config.yaml
moe_layers: [0, 1, 2, 3, 4, 5, 6, 7, 8, 9]
router_score: "softmax"
balance_loss: 0.00424
n_head: 2
n_kv_head: 1
head_dim: 64
rope_fraction: 1.0
lr: 0.00666
lr_head: 0.00817
warmup_steps: 50
doc_mask: true
train_tokens: 411900000
Below are experts of layer 7 (counted from 0) of a mixture-of-experts language model. Rows are named router (the router's row for the expert), gate (a neuron's input weights, with its number), up (a neuron's input weights, with its number) and show model dimensions 0-159. Each number is 128 + 24 x the weight over its row's rms, rounded and kept within 0 to 255. Numbers have three digits each.
Before each expert's rows: a language model's description of what the expert responds to. This comes from a sample of Wikipedia text that the model never trained on.

# expert 1
What it handles: Short lowercase first pieces of split words in running prose, often verbs after was/to, such as te(ach), b(esieged), m(igrated), re-.
router:127134129108168108107133160101098133154139098144160144130146154150108134116122146102156160190152121160123107110170098140172155162088109098116110082118142120158143173153090153090122121107132149146159136132072100150098143132117148126112171152159083108139145134119133133129122088184135092127150158112135113153139141103100164118146101141136134160085159105153154151115114143116119153119147134153085107170107105093129101143117168101133164147155135123132139120140114133135105157111147101
gate0:133132128094136106122112127117105119112127108133126080129122152089127117141138172184151165124119147129076162103158088138158131137142113089123109119143102122162134138155123130110142148096110107072186142118092075157140147172132141116112169132132082112144143129090137154078131128203123124151138134144117129120136121122134110102134106136097123118132140152152136105136095143167142090089101083150136109168079111110156121122126117174083144151145111108113136139137086138124154110134117128
up0:112146096115153080134113106137116132116165132132111124129109062127105136110126151143125170154151085160132169098120142089113125104160149149131147157151135134136185098107126170117128136163126109092139143109162165152169139094153093103142127146121165128109155176112110170117142136102092133104074164139097142116125098173110111121108108136125134121138100142153116108089151152168149119161137143104098119127141146147112109155147098144186132119120143163116116135162137112149140093165111133
gate1:158056120136148157134140113167155161130147153102131156121140095120154134110137145131137150099138115115129149110184123123163139157144148129128123080117131091168087140078080118142112124136126125131087119119111074146145159135106133156143159138108100114117113105129170128158147113125134137137176158151149124167129087098109119174070145161115159131149158083147140144133125122107130175107173097162133107127123131136143131149112166105119153120132096154110141127126174112103142133094127147
up1:132178103120105147171131166109118138139152086141168118148111144146149162080109137103100111146098090105154096077103141103091101144091123117157118146142134098109128137109160142122130114139152164131098084105135143130156109113168134127161122144141137088161141132102172128125154116128112084116143116112149118109145127175126123160139090116125131130115095162128136118205119144126113113173128107158111180090118136124145134155132080144115122117168142143159103102125109141163162113151116134
gate2:110117119115152129143121159135140098169112139136116135113103175121131131113113105113151161136112133120125125153140110124145131133103159144158115126084172180114167135164138136161135160131126168175171147185147127137113122117137134136153072112128134105081131121129136140120118143141102133128140156156149116154123171097119136117163150160125086138156137081130095146085157140141113160171146117141143133160159152138215155139116140143184175170131136154135121148131100112106132095126132140
up2:108153144099134120129112137157104114157125147121135121167132161149121100139122127095104172147176137122120092138171137141154162149163158114131154112127119124123144113169127188135113139184145098159112116130136138094105110120135129147094055131084104126077124141129115116098092144136103172113115092155112131162129114160125188118153173137110083121114155126154117135145120138105151119115133125139089124084140102152184116130109108124130095133136143144132104148151113150088088092127122108
gate3:116136113106136123108132115142103122143127107133115132177119076127132101099170178114105125090122116147112146130134109154141092149150115139099164131156143133154154146146125148116113149163137099122135137135106146197105125148094139132139121172109177067103140110121121064147126162138196107110114131092136157135147098117088176120135147112171146172121121104102121134136145137160160166165103114141150127144120126111139147120161115160137134132103112106175126077134140153134139139168145138
up3:085130094119123122100127122100135147110135121140143103125116121095112137130116102099141121110085135115101092146124128116097107117151118124146143119157086107194143136101115158138085093135112087144147143168083121155088140109086112155181136175124151122100158071159095070139125147105151109121110131119100151134117159142132105103114152139156128131169107077109142130116181128131116113127191149124149122104167159116163146125130120139122121130152087152142139148142119137130092160146106117

# expert 12
What it handles: First word pieces of verbs and adjectives split by the tokenizer, after to, he, was, such as cont(ended), qu(its), f(ond), def.
router:147110101088136121112144144104119126159167127144139111104157153146112156093102136075136160147149115149140081119162089149144165137100101125122107115120148099150133158169081143086140115094175129149167133139082122119092152128148148130127154146168107109183135141096145118114138114171133095094161150118130113134127143097098147106158105150143119130084140112151140151099109131129113190138147143170097131181119084106152114141129162132144148167159134134134132120156114109143127134122132105
gate0:136105137125116168156132145103116142120163120124125143065174117175136117131139140117168177137144118124143100097186168130098148142169137141151147158121097088112131104158090094102143122065122133136136117144119123105108090118123110117150131172143131120132174140154141113143149090151097127095139143131120146134087128140125142159095117137164128136120061110105082143105115113115119125139147113142102143153157116157135080135085106133148180149104105133138130146152119140140119130075095130
up0:160157147118126133127090106116147090115119150108120136057132129107156144147083105107127104124153112114143116133143152116101193149173106139175151077126117119140138102103137138128106109098133084161152111113144127121115132139093145091160122088140117117148125124132125162078152132157141104120108101148130163134134115149101164120141141132170128146186145157147069103088132165138141184098152136135136139146142123128130191103147099130129113093109143106135103133134145123132113110103165113
gate1:125134128129126151118172137155115125163121103141113161187095146161130157135120111119166132154110169188118075087169157098162169152136122121131069087131168146118180131159133138106177135136110134146141144114099131115121095149157133107085125096150158147109136144142102126136112133170117130133132114130110170100093131097117113133162144169143135155132154129166106162120137162168095123145135164121157117114125108137112092131117125145141139149124126133104150125157107138117117074154154111
up1:129116148098107141109119106103121102162138108127160142146076145147159133131105116129145124089119190145135146151156133093153162154131128099138061111109124111163075131102104133120140093130101072137146080129148116160118113102102163107121132133110073133146114140107130114083118112148148087089174112129197142123120145103187124129117149139143111077086151139143116155124100113166109110149128137149127104133109117142129128151118141112136132138098100158099150140121085147134141131122121121
gate2:156106127148119098099105151134165121121140196107123099163167118084146122119135122129120153155091127148131129170155161124117129114186099079100124116132135187115142141125144132101134177087123108166107124143118128106126141157121123162104111168126112119136150127092158142103089108097144130129103115119117133128136130143174150143137117082132123141132125152135111090124096148097113068078105174108083107110114142126122179093185140124122111151121160125114130144133145145126151106128143139
up2:147121150138136116103143107131110110100138107154133082117165153119118198140137108186113135114145117126104175147088112087145133159111080126114152150143121107090102109110089145181117111143106123113146098095106137142167093117104110118114118135116165120110108108127117146120142154121106097107149142114163122171106133100177083113160151131070136118154198068144120094143133118115115136134138093139115129146130153135140121108112129135120112130135097146131098112168171127135137141099104144
gate3:126089121108135114142164151122121119145113135120119123065137182129182141116123097071137102097158162142117065149127125113127100119136119125114098122110169117152132137109125144113164147142152112093141130128110110120115139123118113149161168136107111151108133148127125095116158099123195145123174144102146141138088154101129086109113128151120097123091142125108122090114132127164121085120123160115139153164176095155137154116134121155078099124160146156145155131140124106160148182140112097
up3:111120111147124138089146101145100126094159137158096159163127154161117126131099059173143107105100087131163090154179133083100149140109170131088119127152150126152099118133084149153101112111089124129117102102132115092137126090141101122141126109117114145084154117178153127111146118140134143110093140160193148164154140147124156141121125113114134137142143150180099107109113171124115163132135136133144108109109130127105135149163145104150136122087110110153122116131157111150083132143132150

# expert 56
What it handles: Digit groups in coordinates, chemical database IDs, ISBNs, areas and measurements, such as 35°12′12″N, DTXSID numbers, sq km.
router:152125120101141100116152132093111144137155122158132144093144143181137153110121134102147170145157099137136105102157114109148151170111102113081074114113155094180177167151104185143139094142150131141139152134117111121068144089148123108138138130133111095147159113120154143125125098156140107130150164092133116153109119153104129106158136142168111134113148119104152166102123164109123139140119150134126122131086120103145108130138159107172157173136154090126112110161126086138091123121146097
gate0:130122152141178108137109151128120126155077147123131182124161140102178114142123136124146087115123142140119139198140107167178094123109112113129136148125173153141152122125129168140118143144127112139111151149123131138094111130121142118147135138142086123136111137109165098128117135148148148118085093136095114172136110095155119127151084149121090107137147081143138123115110147134145146128123104152073128132153118109111112093184126160105136140114136084187106100142129130132105141066175100
up0:137112100152076110126148130123119164122126135116127103141118103127105156121119167127142132157126128096129121099135115138141128158102105122086120152161153111127153092116103118093083130130138161136116125120153151110183108154092134136125138081119169127122122092118122140124110123117064109154134140113062084124078128137079117114096129113126138140119107132122114108122157117159097132169202135076107139129087092151092137114123099108111117137141136156099113116099159171113145141173097150
gate1:127111119155082148138149146131124158128140140189108149093131156122125129131114125118117136144141102105128162102130133127106128161113103138114065143132109135131100182184158135138125122118134142107141125119135110115084084077138129122132098108108158129123144117169165160097097135115141110137140146082125090141088130129142143115100126108152142122099146138097154139104151127131136139080088096097079119094129114122126074121124156130160138174111098102136100100146143123135052127141090089
up1:125123106132130128176085151112129132108113171154121163113082155093112147138084144158106144110137145130153126158102088117132129170110151146132117129162131146130087157129168165132116155115165166117072135100151116111121128094145126127137141117140094117103182142141131097095132090186131087114158069119133126135144108098139103094132094120173144108115096135091127133145115108125142133127162138112114136138128155126153122103105144112203128148127156109115105096158115136130090150142160137
gate2:099142116097141127101111127103132125124174155139146099134145095172149150180176146155129088131089108153137113127110127141127145149121114085134161110106115128135150163117158158112139106162134108106129120139117119121113104093139145099137112117066143136179169151150139120142137087111074136114105114104176133156139097147111100171140119130148157165111110114136122123101104125168083111106120153154135152152109126103116087154174170102124126181097125098098140139156141121145121146156138100
up2:101156097097109122109133105140145118117132157157172127117145088154160120164128150132136125159101106128159121093111108137144139121142154076092151155069107135148123147131161101149157123166144115078122112170125119134122123110125187093149118139083124130157165159125134134114118074128119128102124128111113130161100101152128128188160149155139119112138128124133062124080110138174131126113129148159165171161136101122131083158168147129100129137109121136104132125121150127142104114151146097
gate3:139124137137141132105142122137158142121111094156100123104132155156137079125093125130101159111120097121125151117144145142141115162158159109142134148093145109146118143124113149116111126176118121197137169140103105112085132083144153126136114139137133134149149091117130132135133110126099097079133110127088075127111082134146162088141108147132141081152109154124144119092092147096115143114121081123108116101169178086119130129195113120134109133137211145141122145122104151117107096116117135
up3:136171107143119115106064150124141154109127104147106123116180137081134100174116145112135147082099084099147082177148101123167116149146068138107124101132115093115136140123080105148108106120114134105129141138121134104123112129113125122130144124091119157158122115110099156108095110090126137135127104123140168117165092158100136097160102095113137100119115135153097109134155124123126081130092099188157123139096104095124119113115089144131120143156135134118131102142151109163148135175114131

# expert 15
What it handles: Verb endings and whole verbs after was/to/is in running prose, such as announced, worked, -ed, -ing, afraid, wakes.
router:138083096103130109115154166129104142135179097169153113112146158153097154087101147089158155155149086144155094106142107120151149157079081124101115090105133103139151190140119144104154092116148146150123159154088118139114144089102139148127155171131097103137144106095150132123119097140131122101160183110147116157133148110100127123131119139153134132115135107130144157111126149120115161127164140174115131134122107101154131133110159087153164157170157123115119138139116115138131152112155107
gate0:098126158083111085156154129111069119156133129146123185129088133112103096154152089074131073132122120096118200157139123156142105107112072135125129142111138142109141125117129144086093159118117129112133123125113132125139148134141157118135114181145140176126114108124126123126161116072148122088127137114132153115135103140083155137127181151141128096122127146114094172102111118134122105145151136115092117127113108157105123132112094134134121193151132158116137152128134137104157118160144120
up0:147117117119130147129107126113187074137114139136169117135182121095172113121113112144125160156114135147159114114128115134161132111112130128123186140117098119151111183148163131182113126157129126116156137134099092140138141130114091156128133106090130136129135121113091087157133149109073092166100120119130079150179147152153144149132147171080084128133134106108149105106145144150142125128100114135134119141157102148085127161150169150114103140125165125142088146097110168120099115113129135
gate1:116124134147113152167106147128110109117159122133134097115126126083076174132113134127095114148104125116092168139119092134110119130171135129153150129127103102128109136159169137127144117084145163163157140139096113125139123147136126132141153137068097126191140144106131154167127150109131144110154111104113163128170136087111096158106112104151145119134139133110160144146168123154126157144104190123090086097135090169099121189134143082125165139134142134151149158105144123143107127122148104
up1:118139132100146102118123103120127113110125130103111171138098103148161088139160095117131131119105121146169123126118155119134130147080121134098095132146151144074110115107075143140126134156124113120105096154158151116116117144116114154081089132175160141096086122119131103073109128144156094136121163138158118118087110139164146119132123154108153110097124140160110105123078127112123137117149073178130159140087157090137118061110113157140095105133127113079133081144138135106138122147126130
gate2:120141114154127137155164088110135141148184125168062082096172103145091140141129174145095120114136089130122146121092162104134114159181100115117126097138135117109157090119110122168128122110127101103130168129138131134138123137131102110144095079146121097143145142146104118139095116133113134144127154122124145139158135112183105142146138136137117165082169138094162104154089134145089138142135110125125142149111167150095153070126171138135106128094129142111148123122116090139133142165137100
up2:102101102101141165141107092094089128154156140122108108109152100141085161154062122140125103146138100111115077157144149112149113146094135096103155119100160129124147125125103055170138119153118185121156146134119149136067131132138140128125095111162151139140138140126117122104127104152117116104140145158098144115111110061159108144110144113156133161125148135131148126162132149137103086125111109123153103128133107137139138089103127139160145089108123117156147112065101130114133139161141132
gate3:153132112107144105083141143130123149122131128117119113131135154115128154116149118112117143127172139130109145177114155090140170139139106097112121111146208139152155163128129129143126121092142123111164120136132147121106139127184136137170123144097129171124117123106139138079144130112151106103064106160095152125144083155095148151143157152129124137156126153139172115118157184117131154152145170155104140107129114102140142126136104142104128093106168132171179153094105173132142137081118144
up3:119124125154117140153075114147175124149165105155114124134108075133125158086118142169179149110147137132119130085120101133099109159111153125133148139085119138113151080128170115082136129155105122115128133139150133145144115144144159174120176110153090144142117157168127146156124186150098099112099190116107121124114124130153143137141122087099103131096132140091119079123111119120152130128100148101136120158122113120115108148148135121146167088095146117097126109149185107142131127148087132

# expert 9
What it handles: Tokens just inside parentheses, mostly year digits in life or reign spans like (1914–2004), plus acronym letters and born/died.
router:152127118105165105087141137103107107130152108145111145114150131156134163089120157104152155141133091161132102093158113122159166161114109113098097105092152104169160155150099150123125120131122136167144153138098092140100137095124157113122144166137111088149180108124156141126112124156136107122160158094120121170119121147111098105148113162152120128083125108122159161110103142086100154121145131147115128140099104101154129150141141106152166130133162098128108086137123070156091152092150100
gate0:127119098127143165166139102135101128118142144120148094151159108150106112151122133126094126147139096129159126114140117120124116122136118125141109145117139075121161153154121125152155137099177119111137168161122146161185118136151119113111137089129135113098159133125127105157152172168149129128109149092157121118128126135118147103118093153123134147129102073167144150150120139057134199109110142076073112117110136153153119144146086171111146093070122127099118090112130090134117111133122139
up0:083108122122142162133151065085122103144120155168109096137086133095127091148127114166146120171123103119153092135125118108139114108141129129108135141135104122150119125154157141112158154105137132061107139102150142118148142145160086157136150133122147121132150138119165139191120155090162153148112156101160113145122119146113177092147134155100130137133110080162120135106113122090133164128114140106097123106106180175143102157130094157126131082132146109091153140116145121122120099133140097
gate1:157152118143118081135136147134138111132109091109155120099162100142105128127124142127140158132197103143131129119150128164121151149075088137071158093136152150104128113141193144128177141125097134129166093120123143101155140122108122108155095144109095082080126129149142128130109136148120139157168122147135105135107156068135139134118098138142110126124111152112102082133139116110106150089135118175123126169140118146123157150116136104129165091139151160149135141167180135122138140141079136
up1:122109117142126104136136094129099157083127098125129134167118128141131110145172121124094093084124167187105147163120112133163130113159130123157109120096094115142121121095098128133135157135116097166108130132105155157154142165139118111100169131172127158164168142138134130096155134077145084151078137117125138104159132159125146128141095148130148158174132085130109179166148139110115143145105147111116150088133156154118141131108124156139079135151100078120124123089094112145120147143155132
gate2:106135116103140114158159142117124114130162099151088128096165110145119142139118104121162106143113160144102139078106158158122095106141130098112175129123160105171136147161167147154145103154151132137092082145109113171106133122164124137132128113114140135128099123169110135149123147123069144128111132171128120142130139158128113108117146189094160140096145123121146142134076113132070145148102163145143180126083114155132094114149085144123125125167153162097130156104132148123110124115161099
up2:148149156153135086128137125114153147078090148090126096158103142126122110113158140150089153104129140130131093151131115109141138092130115163095108133173108143141095140130106112113123112104086129099140117120112127131211162167111118133143068177114113143139065152105144127151165095120201121102192125095166137118124136096126139133132109135120077105133107152134097125116123109131122112169137155114122117140114149131120146147118127123131135152149136122127147154162127136133135086137145159
gate3:136101139120152096101154169104086141105123127118097148142161118110145123109135111120124118107114142129142160095141135115121133158135174093192108126117106126119162121130141145124078102145105138180140126124151114105105123100134144136138119141116122068137142116110134102095110143131097097139066133157127129136112124124113102141122123095160129101086140109105156141097145159168105176157148104130075105095143119071121146094137147113150126160108152101132167066084142154144113158102141133
up3:129126111146144138136116134131137137100105161138101138130148124126101163099122118081112128158151166119128112087152104075084094072154091123122146111125103134155141100173163150091081170091115154115158123122111111132141128090164114127134119162134132127133120119134171108161112116131136130169136132100142085098147144125141110141132171165122121077115137099067147180128149132165169095133142135162113138096145137155144101105120128084116140136133113155105167138123134087125128125084126117

# expert 20
What it handles: Suffixes and words ending a label before a colon in infobox lists, like Opened:, voltage:, undrafted, construction, information.
router:150104108094128083136143144107118142134163127154131142101147140151109140074131136090139166151189119143147096104119120136148133136118093093110093131112161086142178147162128175132147085150150111153125152135087129102120155121131138128135135157137128134155130110125162119128141117148143092116116156096152146136130166140103136082155114139190081152125135097104167156095124182098106152135119142150118133110109111101131121121123173129154172137151177119096114120142136102141088117117152097
gate0:153173104144157123124115111157151136101101145118112117111127123147107135114090147150092131105116106124094151107140163104121128165141099124110129150093124129136111135197124184190120113104102144124110105143081128114113138113154113112084075121157134119140151122147110094149104122155110087106137116085159143116113094138118125112168106144138149106123174124095129153167141105099101105131112132103127110156072151125165083132135082131153121153091125120121135123136192111144157111141106129
up0:143097147203144148153114120112149124133107139128125119139113127103143132115134130132159184144075146138118132091108110155168140113114117093091166096124086147117123125135094165117120127161137135164099135145136086137193192133096146133145130125104154077109141118130137109108114098116165149140166114160132140129142123134134140118116140108080109102147160088097158141125139145151160120095117137122103152113125126100146135150120064138134111138097150114130097165117118159121112139069157117
gate1:122177090142126156134151153104109153130149136117143147095130152135135106086124165118118096076177087163096155121104140136132125132084112114141172086167156132119195163157144118127140114132099123122099146125119101130127152135118150128156132134124138142129130098137124153134101142159103114136131148122164129110137140119154151112159143125185100143116145127159107093106145142103156128121112148140118093142116133099155172072106147178149122085139170131131124082104136143154161173160158144
up1:117084094160098125121100114101154120131113107147140156084113148110116118132123097119105150098158125179156165125107129160101072143119094117159162061144132135134151158135077122136144113135117119197164177125145130122110144126133149131162105162131114127126109133164125114135114137156123152130103105091137082156089134125165152116133132104134104154119099110133100104103114116145166085118114144151147166123146123102144161154116089178148158175119151117128135122110165125137152140133128140
gate2:104151145162169087152108130099128073152120131174131151127141118089130067128118122131143132151120090134143126130124137134146116116107109144144115123134156137125149141165121168127138105142095134119107142171109161099136166154126165096085141141108176119104152089097148163110118152120157077133154136103101084078125143106151132136136106116116103174126120090117142146151125120146151123111129087131134108137131124151138098119077142185145156075170142091102118143108141129149116113154099104
up2:158077150124130110147147125158069087156118136129161133115116103089100112126148089123144090144101158109144122078150161140113137098136171153174091147174134098137117102127127161129149147103094139143145100150114110140159130111111176072114115164108144109150142104183091124145155153144125115106150084088158155164124131139133121146107116157162119120159143123157141159123128146137097120150133164126132125124159142087139141137094098136132147130081124147115121131141100079114126136111116132
gate3:115136143106177106167133155104137116114124172081144131098136114124109125121104140097153127126099097137131178100174145145069118101105127154118140137107166109116154098132141132150143144089150112101149146140097100175124089153157122085134160121144102150103166143132119170124129141115165120085104165147152127149119157110105125086123088132154153127151153124133143144134120135112165160112128127097114133124168152085138098155152157100137174151164129112081146106120116132170147124122133089
up3:110126104128120172160128140119095113119138113119127106162165164158107095138142151138112190138163180150081085201139122112132135144112105137143155109143129107125123150132118111105122135139106110150150160144132141105142139153088134166117126153095181127180116109123159102106114124111104114147119107143152150115107121156124132145170146136140126105151095098166155126115144101119117110117097114158139144157136181120161148151102091165091153096111152139158127100148151129135089166125092154

# expert 33
What it handles: Past participles and verb forms in passive or descriptive phrases, such as known, used, released, adapted from, defined, founded, due to.
router:142108094092143101111140142136107130124146093151130128090177150153085155081139145110138154142182100160153119090128094120143162165107078130123115113092142106129188165159113145087140087142137124160126140153082121114131136081101135133143144170125105122167165111116176140131140114134140103117148176100164096161110143098102114105141140131139118130099130095118156135105104146104117169113140137152116167138099096101120128135126157112140149144148171129114106122115141100147138141114151129
gate0:087096113183144159122121159116115090109133160158144099118124141135101172143091130124116087094144117163123106115147110151146106153122120155172128140157183117177147153112128088161111108089150134105148155132137114146126147100120148142104142166145118127129109136147119096135117105132117105154174090147130097132144125105121146099100141109128166135143149114173126127125163156126161141091107129127158108165148092151134190119153150129165134150169112121124188119136115158131152104093154110
up0:132109087122106089133118108146138123162146180128115127102082120185118140109109126126102132069092145164155143140129087157112181145108095146158099131098151136124115123153131144079168122150183138124137129093139111117155136102102134160110143128131097153125175149141136107118149157118139073150082136099140123147120136127143083121106141126108166101131137110126119168147118095137131108131102109126180127091127114150153121125151139145140133154137089099161099151140154147116163127124148078
gate1:099087136156141162141119140160093123138125096142165125101164105112110145129093137131101111185145143109127115112132131123117150123129095114092158106163115139145129165159138145099099094145150140111160116083116126142162127164108141131183097133113113128125124125152095086138140147153105079094092113105115106153112153135079154137161103098148121167123121126100136117161129162178129098127101158137138143150137074098142121176117137096121127104138118135177149104113128141127163144172132088
up1:124113162103112124158108116151130160129143109118109173139132140200099143101118128119153125142158135124152146158136151129151118127140116147117093093116111153154160110102083099171140149135079108087129098161168142134115137065142105094107144118137143115125138163152113173117100134114111136147133126150135110082130158120102118120117141143090134156144153112110139172152147132098149139172096107063140117128094164126098129080118124162131130145132130158098128167128089138121087127093121157
gate2:141143106120155123074127153142097111117134124093093108097161133135135083147095166121113114140089116071150128091122095141150166146121079128136083094137158120116132162151118094135179116125096143139108191087130140120144143126106139177167111124134138128116116114100133133098091151120143120125125140113109108141146142123169120152108148142102126126121150132117098140113145126130131134160136125092118127124115158092146116093141178168108118116171113135125137118087176098152164147193156122
up2:174110159117106131080176076141163099110132176145119133140064159158148117116093103074161130105155102136104140111108141110137112127155121146188086141150096125157157138152155134103155091135129123131097114149119153136124142166102092110106116151152160126118129128114150138087143111096118155117103148108133158136108151102142123110107172139147085088120119127171105122132134105147123126126137128148133109146119113148163079142147160138103111166116126132138135124165129077144120107106126098
gate3:129109127122150124123126136129110150130116128110115104074128120074167151130120126186129134123113130098108111128133083117148120155137135103130143128107152132070115121153100126086105151107112121120152136154122113107131121144155114150171191153160123093129118106080115162085153115099133125131119145135142102106138121136153150118121105076136189154132117124091123145128115132116177135125129137070162135158136101126124150149118121160112142117137143136179131137092130158171193170128076091
up3:112107069129151136120163145151113124100148126101148122104136096165123136105121150140102146166147142087169129127094125127134152131105116130180131160080142107067116141107143120082120107120126119129136154116108091131078118124103118120133163104136086118159086113086135126133127117108121150101123152114104149154136108100103122075128168084126129126167127096148123142151137141135139076113113113160151118124138114165127139126127087158071154117106157116124143138178127081130151120156082105

# expert 46
What it handles: Leading digit groups of years and numbers, such as 180-7, 199-4, 202-3, often opening a line, range or parenthesis.
router:160130129096146099097147129110111112129146109148144130116141140166110157090106142084165162129154111139133087097149125125171141169109098124112097118112125111168157140150111150124107105133120163160140127136108125142124142102111156110142128151137098099144179123131156126094137088141137099105161165109131113171099163130101106103145114146168103153068142089120161145104113145102109150112135158142112127152091109112143116154130164095158177136147189107120126117165123082129099150113145100
gate0:123111127102143177142150135124125062087109139166090115110127103115123100165110147127111097154122139137103114099149142146169135158115124122116110134104170094141143151142115109123114106127129120191105146145112120168152162142096110114103149085131101119114121125110151098077114121105133135122188103100119136126137126151122085143108092127114121128168166108152098149154110134134094170124156149131083123154110136166153119110101167158119167188094122106145105128112161157112142125124106151
up0:124176125121157133158103175128156098153121109144106150127147144119135134176132114108146133119091125133110133147172147125114157150162133111088126119136124083143167118126125174150133168078129131163133167144122126117142116133075147111132134134132134145159125126098143078108127107133145163108146099143137092113170160166141139150118152115130166110173127098168133131139103153140126174137141159109095176119099134162165129155087150112127127166088179130164170116100129091141129128103122144
gate1:140103111115106136130165130122148134118109101114105151103168130137095121107154149135199140157120127176126087115137144154119141152128110130084109081130107090108134201110143130134141101143093105182083152126104130125129160143143138171129147122142140085127133080117158118133113134126093139163103177125149157167155119147107102094141124103150097112110127099141130169092105139115136100130080126142116104109132094109154109131101119132102160137139107144114103134084165095119142137115111096
up1:172114125133128159101108130118094148164171167103125116117099143129180164104101149106143146130136161069109106137136108139147098097149104113177091094122149156138153171133116163117125100148118137104143117136147152183134140122140128160161150133115089112115167140160093126129120147159157111129154143138166122068114158079155111123120120156146156108136115159099177115109154097133128133158164138135121130131132106098171174122117137159139136108125104105171146150111100129129130156129136112
gate2:110144125143126109103155108089134119122084091121120138105096146156121099101139075143120114141144113136136097123132111103114124174133088130113099116124095125151080139172142151135109089132113158164130124071147118137085160110117162144118109123112122128162137154108171119082113142165168107108182116105125105113132146109131116160140114166131113123114121088142121105083142116123088117073156152117124154155102081094141114145103118122121159126119138131152133160171123159088168150107093141
up2:149125113104126140113144105116108154095112127132117155129090117126140141089137131127113110140120106123118102097130136131118109134110106146138120127190110182137135138171167137154099119186142158161107162110161156125115132143087129129126127100136118099114116152138134151093118142156128123153138116104130135109120096070117122104120121141177135163090125159096130133137148123117068074136121133088105147146076090088115140138106153150132105144127119184074126139172143127065133153109095160
gate3:122115138155092107101121133108091115181165119109159153141140166172138162146139138119146124090162133162133124124176136138147143120093125120153135158136165095174154152127157141109136173088120127115174094158108159120105113176113157143165149167160105147138148118167143086182155145171115130129107129111136122163114120158129154135097154137135130187135109118133124118139098110157115127112136136092141110123157121162120114166146121116144123101164138178159148120108147107085124122132108126
up3:122122122139086121103157145106139100147166162111082151151130130141149134160154126096115107173163129099115134098126140119188116140117156131160144166110130107174167156140145118132137145092147162158159148130112115140116125172130105138179149097172081104119122114137154094091124131110142159128128107126088109132133146128118107107074086114161137133094156109110100151154121093100103074121096106092138098129116148124136140109150138152128128083113143163143113142111173136135163137126138093

# expert 47
What it handles: Inner syllables of lowercase words before suffixes like -ed, -al, -ation, such as val-u-able, m-agn-ificent, poss-, vis-.
router:155125119108119103143159158107090161131155121133120112110170150166104147127091134089141143136161101136174103135159114121146173149094108150120111109129146091171133135142082173103106119134145146153155145124121129110076129111121154135115146125145114133155153139111174104115135133167135106105184170109162115143129143119089150118147125167133132164104164106155123155099101119100113193133143141159103121135099078111144115133119127125147159181154136114103123103164121114135121158104134088
gate1:133139149059138175154116119157117114118136154112121135163107117123100111116131111126110121129119125164137122125103110159111120190086111164136104114096113111110135162110100137115118164152146124158160075127139118118134095118121144149133118133149169154162118110103118111118061145162119117128111168135142128154110175107135122107143101119141117142164159084135143104134073131125086131120161103168092118130078110144094117098141140142126120135130137148118150145173148126074152123124188163
up1:103139140114146144065110150162145162122096094126123139098106106147132095125151141119131099120111100115128143109137149106109137127128106128121103126124090145131148127120135118122108139151151118151125095129101086127150107126117110103097145177170089142122147135165145070082121121125123147126169156140133154150150144114110099089044095140116123136177079149123149110105157141133155135125163148160112158086145137110122104118113062125146131111125150147204134159125156150120133144127109135
gate2:198170120109136142138167159150153100117139123139198134120144099172099126150106100115116122142145091163122125121140098136097128132104152092136167124125098123125140145120106102129137145094136096133177140143140096157126096146150124052122100119175106135125107099085127096120123121132097114128106136099148110104144130113124110170114120120138097110071090133117100104089112140105135094156121109144121141096124154157128112133148145125171138155162131133151094104139096103117104112149167124
up2:141122095150114103128148100092149110107153106094136082149118115140098163123132098108070086138119087134141162107122111156100091110144114128122111093122097122112161076141096151143129120127117134167143136146155119138138137138131133120100068122129111163167112117104131165137124114125147155147143112166132158057096136144102118188100155114106118120155102115115120122047130096094138102118110148108126140102142099146105116125143153118121152097106144107083114111121145107120139083128123120
gate3:140146101132139115119122114091113122113126167161123135131191126130134151147141135114124138076123079139119164118090143121123124109155124124143117123119157096100153122157100155160109152093142094165086102138147142148129078105114117149108092126114120146132125170126110102123161098165117129124154196173140101141116120087077095148144107131149134115105160104104141098138115101117123167122113127129151111131137147178118121105120137117119115151103161113038124092121126132143134110181138117
up3:106189104162135131103125129129146153124100132120180103125086162122132153125125110158138130101168159139124140136157152128154096132105070112114130125138126121115135125162103120113120132130129146130129132128138113106138078117124144149152143173148131116033119114115136149096120148125134189129110133089129104118120127091126132178138127073131148131126128116089134147154139132133090109146132128105157135109133145120143065129132142122163106087148129137166130116130211142164140124128080103
gate4:144116144091151116162127129138124120126097190077142129124155134140120120120111111107130143111164100171117155137146146137154130120138107125145139160149125131165108138089105118118122128163154141117120182139082136119103164120156143149123087110131108129143112135147182121131175080143108160139132138101168127066092138118088125085150170153095094139110133136143126102156176125151144136106114120120132136092118089100138128087107123120146104123131148141066125092106125156147165149094092120
up4:172120135138128140119120122108126095143109079122102121163074124136125102133119114139149099126058180104124098078130151125104167097133159116072179118166116128125129159157118109139129135125119107176159143134132123115170126150163104150176106127125116127129138096165096155149128112170147117128133117122150096155142140155143171155134152127140095097177111135163143138141087172180102125141112098121155115115131158152131128130141112115104170142154145100152149136115100130162130119118134132